config = dict(
    n_experts=80,
    d_expert=128,
    balance_bias=True,
    norm_place='pre',
    rope_fraction=0.5,
    init_std_up=0.036,
    beta2=0.95,
)
Below are experts of layer 4 (counted from 0) of a mixture-of-experts language model. Rows are named router (the router's row for the expert), up (a neuron's input weights, with its number) and show model dimensions 192-255. Each number is 500 + 50 x the weight over its row's rms, rounded and kept within 0 to 999. Numbers have three digits each.
After each expert's rows: a language model's description of what the expert responds to. This comes from a sample of Wikipedia text that the model never trained on.

# expert 6
router:511515435547537574399573433504531523456502441557530587513534557411453445424508531499504534455492411515508492482496517512499452585519450455529556533449521452385547439534533535550536484581446525
up0:517589554524442546574571477492523527520475559487493531505462600426468498499542421581550553537485505467527502312483467488529397538464491512467517511448490571455471447399421642433567584508435524
up1:582487539554512511515509487520489556588441477439547400485520558335489494431425535462510539525557521571460504483533505576564464491492420456497491597432445446434478531479388534529484558545603491
It responds to: Short subword pieces inside names and rare words, such as al, or, an, plus age and born in biography birth lines.

# expert 60
router:512479480557526407390554479482523421454550513468551553520587475483456454475528528484448636573487456484481498454501503523480540542554481466483507456539524438471602466506520509478469519523504510
up0:438479451508532491541547472465472489446577501472479435554461496446533549479498460453504524454433439482506526481517451461471479579558353462450465538538570454472391474507667451542441484460516605
up1:540486542502503465555493502476513395476472518408468511552501622474476496412484429551419548477437478475465513468467482522482486508515443479555469504482511462548499521478516494593448478460460496
It responds to: Commas and periods within dates, addresses, coordinates and times in infoboxes, such as November 2, 1963 or 53.17.

# expert 36
router:410567442548465499520473474501395464356490438515499499589503555409477454439423642515521565528438451557480453454512538503531424529508465434499431595462449490527480505485536536518496505557516461
up0:508552441507412530640487475472390473505523492480594560388505408497512487510426524567461497567395517538460556515480560520459462527533495522547495490538500566431540464515428532544478553600523500
up1:449480533528432549481421490468494532548603448561600590533460454448455458473529481525441510479494584519578403428475426519526518563630456565562548371583462471485556475566468468495513487523516537
It responds to: Time words such as time, year, season, day, week, month names, and digits inside years like 1995 or 2012.

# expert 26
router:509514488491434475465458482574541434516565547543448478491505551557432544540438535496471579502450443541414475448543496577496528550461592479554505495512524493489469468515520526560458497550448417
up0:477493515394492559535524556433565416505456646487560603481535536513401550480400480544596531480494372572559557397484473515520528439482523453535481449537462515470522522392488487547573543429558498
up1:543494490545477532476480440484482483537512416486459493466454474501547512539586529631564461546456503433422459583546539429494564522493491476473455522427577423509543475627459540469538498574516498
It responds to: Korean, Chinese, Tamil byte pieces, accented letters like á, ö, ō, coordinate seconds marks ″E, ″W, and odd name fragments.

# expert 49
router:409524528539480493460541436514523585439501480461564498530517500446512484473495541498517533411397511543442516539537444544597532580443579434535517517476418467556501441494567542636591451447445476
up0:540540546473542473444518521585592510526521553482541503514494496400472548479500503518586478594447589559539464606587479424508479443480426487512487475472610479501480467393473420496499518460468496
up1:526550439454494424536560522488536537517473479468543437466541441551519475508530491451484490472524586563534411441514529471497488565364481493496596509524457501510538536496575496476479483456553476
It responds to: First names, country names and city names starting a proper noun, often in lists or tables, such as France, David, Washington, Los.

# expert 18
router:478536421479506571514486454482431549526581475455573531486462421540449519454495525484544529581403495525497497500582381450540498428543510518566434495512495457505544489484511534570621495584443515
up0:467468554522406554462455493500488472548484447488524473584555454462487447536486530454521504536577457457443491488524604477517557534377531461449444540524547429580473513501505491504605431532410508
up1:448479442491508487432478422472506429480475443458541469427468475550458531556567536526471430529474510487514506510527416367407462552411543556453445568546486521577441488489536592462513526469517377
It responds to: Plural-noun modifiers and quantifiers such as several, various, many, social, political, and the head nouns following them in prose.

# expert 8
router:524629436610501539373586471436482558391462473587558541521524535439484439392468621416441523482492467446367452508452461545534490519487447499582540570519437481481503474534470515470501550499477562
up0:497549474520553469470630456485559453390502520536554585617535538475503570530471471504474487524500542473531513475480492514444450587415437631520460549536598612490519464523388593479455459579507455
up1:435473581614495445466538437509573544502483529531543550464514458514457547410469484443428457447577500489498532529501513524503390487400517593428517518553463520494423469467609496508474471443445559
It responds to: Prepositions in, on, at introducing places and dates, plus month names in dates, e.g. born in, 30 July 2014.

# expert 56
router:505466362504543536478505512511512463485550560555541539498463550481393571400407498480512541438468527537402496441529488452571459508541459511483471488489468505568534486552521515488608478470499531
up0:531519470515520543499468481498534459481457565467553523456474500529546598487402519548516557547455434582510683393533535526484560497411539431483479513549584535401585583538584467531498465493441619
up1:461544494489477412601509518593476465457514488501508530482404516471483475505510490550484493454469480524520510521393551505529511466507467373494490426468490490585497517492459481544461500576500518
It responds to: Section heading words and markup like ==, History, Career, See also, Personal life, table rows, line breaks, and taxobox "classification".

# expert 44
router:454530510460493518469469509585536437469479495500510560534492509513486512451481514448378543498445496535461571475477480581520482556603491485549561507519504431490532447566456467534471523487465446
up0:485520505494451568558504545404575434456421551513471466486490521499505520533598494528544508513489464530522460539377605496496401495429488486443419455473458492575454500507514456525424528520450505
up1:479501497418503514507487479475616514512484453493495508467472447501451596515463581571439524557519499519486560510509467536493524440533493552499549479564474557548531448467551466516512459558549509
It responds to: Capitalized first pieces of non-English surnames and place names, such as Kh, Sh, Y, Z, K, e.g. Ajay Khurpe, Hafizullah.

# expert 41
router:560475475530486464498540466469458491509459493522507509541549536487532521489444611537490486558481480530463529472480439517515521568511444455519601489531532429529546464547474550558494596559477532
up0:566430600587510529524446505469501563501426510480443493583458535467436511560487486477554556614467618510515547526589438562513496457578500495537466589567515482489457464485584457463505523466561488
up1:486473490470554553465579513494444418507515470450423519539536544439567493497516489474544556568454413476467529501501510596523535508466613518580495508535502578428580515514421556477477473487447588
It responds to: Opening parentheses, plus and minus signs, dollar signs, dashes and pipes that come before numbers, as in (m. 1964), −39, +7.

# expert 10
router:429456474537448496469568396467448533416502516515556497479488476574489513533451526481487508520525450542497495524471478492559402498465519485492427587467475466533523412443594520484625512417497482
up0:540531568521485487552460500529456433564508443490502550463488522504559521562479481542480552519466463466572512572531571396518509626591511495484493506476587488443427455486494533503500547551443548
up1:492570538517405547483539443545460538549446463508429560541616468403471477504590537496555508450503448582426482542453510423521531469411482552580538481538507484498499524465551536435570529489527492
It responds to: Uppercase letters or pieces inside acronyms and codes in tables and results rows, such as FIVB, ARVN, MGM; sometimes name fragments.

# expert 52
router:508485536535491468392562489476530520496461496461526488552431499511422451443560535481438514457375521580462491507531490504456493486519479488554510492541395455473498480612568455492542481472437517
up0:532461519476538588435504507402467496498583430502548482540529518547522381435514368461494436590518470545505510495495549475551508464557543436457506448475446520494476475493473531475517575498532487
up1:508625529454543569451469566384528454491503506532411519515492527436503496501479521462502474537499622514376453495491492515490483544503559528511463472556404480478503464521537360476487481532544520
It responds to: Capitalized words or first pieces inside institution and event names after the first word, such as World War, School of Art, Naval Air.

# expert 7
router:516577463523501524485539498544542484482511568510523548560549540534451551461389535494424551539453476499437540564484408497565558461587414467512546546553485447397546468566481462496480565546492476
up0:510519488511428585500491517589426505444537373547477498561511492497472552521539458484512524436459463530461563512514549522443513506571452578518517441490543578567534411527436481453491495474427525
up1:580569511553477479513525552488497515533523555523524529581458532506417466518526528541426513544514458440535452499475489424482491460467469499516486609428492480527559500498476507462437550446521442
It responds to: Commas, semicolons, ampersands and dashes separating names or places in lists, plus name particles like de, van, von, ibn.

# expert 51
router:475479508543515452347554524466550555460436482560528479484516578481483406471527515451485607473475450518396548391413478499589415603569465408579500500432503474493485458501471486596512461508505511
up0:511456541497517485498417524579553579445417447571545563513553455589609457432406520511406516498541525496553570461601496495548558513553510456360549527521484523412452475524424538467458492467474449
up1:470462518443452482471474486557594528523557508497450552568487471477475585509475468468507468536593499523438548515546516564473566545482562446419533457570529418397556538411509431514419435479465451
It responds to: Relative pronouns and conjunctions opening clauses, such as that, which, who, where, when, until, this.

# expert 40
router:512587478487562440513535447414487540463560483428593508549508459514496438392414540506565556448435452501513545595515504561555481500508546501462531525525411486478533473519524583605481554459465413
up0:536496468419577548522447515458556580493568564449563489500502508460440496479416495461500525450495428519511546565458509469543559429456463425517510443544556507483580528435417517497519509538514486
up1:483430543498562536478563505533522631545408491481492576502445499549421570463553500543495478512537536492532496466522529453467526533515540473552510573519496523558477496399564527508410464530483470
It responds to: Nationality and institutional adjectives and country names like American, National, British, United States, plus the colon after infobox fields like Publication place.

# expert 30
router:487497533541471545483547471452499448466512529570524558627631537518511512470506499460465509430510398499523562513490467519543496567505534442511475564512577503560510421454564533540580534411462414
up0:522443508527446481525529484537497414500482627486468543504471555546480461496479472515510355547510515522564485408467488479419416480568455518557456454500445495479475472550442534486445521472507479
up1:546494525589505469489631482539555542516541563574471493450514505516575448609491532481476550517537506432467560529456459461472498555550498452521555563607551495509490522561487471436547530477492526
It responds to: First names and surnames of people, such as John, James, Smith, Powell, often in credit lists, tables and sports prose.

# expert 25
router:451438550520499495452440500485494432410517490487507581585439528573402560471437611497571481532483461462462510455473490556502478496478432417524491531487530497494516463475478556526607607438464506
up0:523501487453484434567410475516516637395502543494586487509509395444491612429543560522494436535488461481584469435618544519509501511463491481531473542497467402469497478509495481470505474549452444
up1:538499581524525521490534498517487481557460484563469446502391483497481588540408406481520601454473489506430540450453525454459417565527500393431457451501412512460452446469525483501481571527490524
It responds to: Opening quotation marks before song, episode or quoted titles, and section-heading markers like == and === with following line breaks.

# expert 59
router:442481497535408439460529423652464533502498534477496520553482457491414515493505544494507486454481471521531570424527464534485427476580402442505393505528408499505463461485524591411518496513493472
up0:510421518518460538430348562616391502566446483476425470440550463569438497533496512533466564484475542546502489474471562550482539497473493555522489490423438433541468460457447481489458510569522468
up1:520574493487568538390583498544548434481536568540488532466492533535459494547591494596464474617442500491546433472346554387492515450477488521474480437461545535530515524440509481563489529482443482
It responds to: Plural suffixes and plural nouns ending a phrase, such as -s, -ers, -ings, -ies, along with people, children and they.

# expert 31
router:435526535495487475401484463488501499458453477459516463499423497473455479394522575445419507519345525569511512476502491557567519513542544496538534436526396403511530451582517460557474503435501498
up0:505537511465462465423578466557463483487450460461523538420492507468479499502595446548481403507502491542488368500494530577577556475505503461510565494542600547375517520592479460453390530624537612
up1:526564468526519497560509446484453391499430510542520449576464490572444490439472481589570475483521437523486517505522534540515467513471417494559460555482597446406522544502576393509413518524485543
It responds to: Single capital letters beginning a word split into pieces, often in table cells or after punctuation, such as S of Silliman, D of D.C.

# expert 62
router:460659479471560532439494526465475495469546595444535557475593464565492526481475530447482554452464506492453490469410452543383479540601512485492528537502469469506575494514621502507502459504512474
up0:504499517481480494453536539531414508458488480589401448355508363418426458559499571494466494537529502498477488501520464515535550499474561379467506476480420446558515557485519473553528586571461485
up1:555528508435485491475432499498540453424429490377450538571480455543480635468484489445563579542435466422474508594485502544466496490522501553543546577517484534549442487554515629527563533520577485
It responds to: Bullets, dashes, pipes and colons opening infobox or table fields, like "- Species:", "• Total", Coordinates, UTC, Elevation.

# expert 54
router:505527463586548494509476456586445440444546477496492539535469493479431523464446494460492533429497467530450516523435362501558390462572555542500573504571541530555588421507529503566451504478552579
up0:462467501522445605480555526641515534540517581446612461477507451494381534506487642495541522562558441479483486488474470474486460488482546614482509443578545407590558392483461461537482442565495519
up1:457516549547527475504565532568444496489436455560561526386492454599458494515451526506475551562514483513521533434405521488527436552553518508485517476524489564463590509471517524565479518406508404
It responds to: Column headings and field labels in tables and infoboxes, such as Location, Votes, Score, Length, Population, Win %.

# expert 1
router:572508389540459458409534484519479514533507456581518479492486478463560484382536578413554564510409510444531559407456466466547477432501450422488442473486449505457565436563514571462524503543437481
up0:491549508565481438457533527469528545478540463496477549418460514442450403496536446502626537512532458529520491441572511524511374374463460500601517546421586531586513585445562492488440544520451482
up1:484532505498506509492424505454624495536478503501491406514368396377560460501479518512454523506589503482460464487439384560597459563528446476513591519549460510536450444487507467515588539464530515
It responds to: Inner digits of four-digit years in dates and citations, such as the 1 in 2019, 6 in 1969, 0 in 2024.

# expert 33
router:525475428596548535540526523455433521439479482497581496463508496537480485430490476492486604454450416597502546466426464466512513542525556472479502458501467507448560553461556488482479551526478472
up0:638479400491610504520494507492564484490561428545584444431454488536477525543466498524473518497415542448516481470398568515411475449572506458413495437467434442458525477471482451510485611463492496
up1:583571465573501538572477533549519495476474486423443442512511472432504492480567375369502528498575494430416581482584505551415476583434500455488513543462483455548475429525555483454499539499389491
It responds to: Occupation and description nouns in short biography or list entries, such as politician, footballer, actress, plus "of" in "Head of".

# expert 2
router:418447498606469500473483530491489484532508422491532468532464528576420570506465538495512451512443478515453505418492491450474465451488484489547444534557479472475440489492585547489619491539507500
up0:480481576453550500384421500465527513570492473378524569416521532547568428548541522504490469467550469511558472457465410489438587499491500456555478432550490405545500472435460527482582532459502448
up1:522573416498543491537516586537440474567436400463513502538560494462522555444489462536563419474472489464409575574464477454444502534560522462525570560533438393526549396501486469496627352425504486
It responds to: Common nouns for fields, activities and concepts, often with suffixes -ity, -ation, -ing, such as education, control, vegetation, liquidity.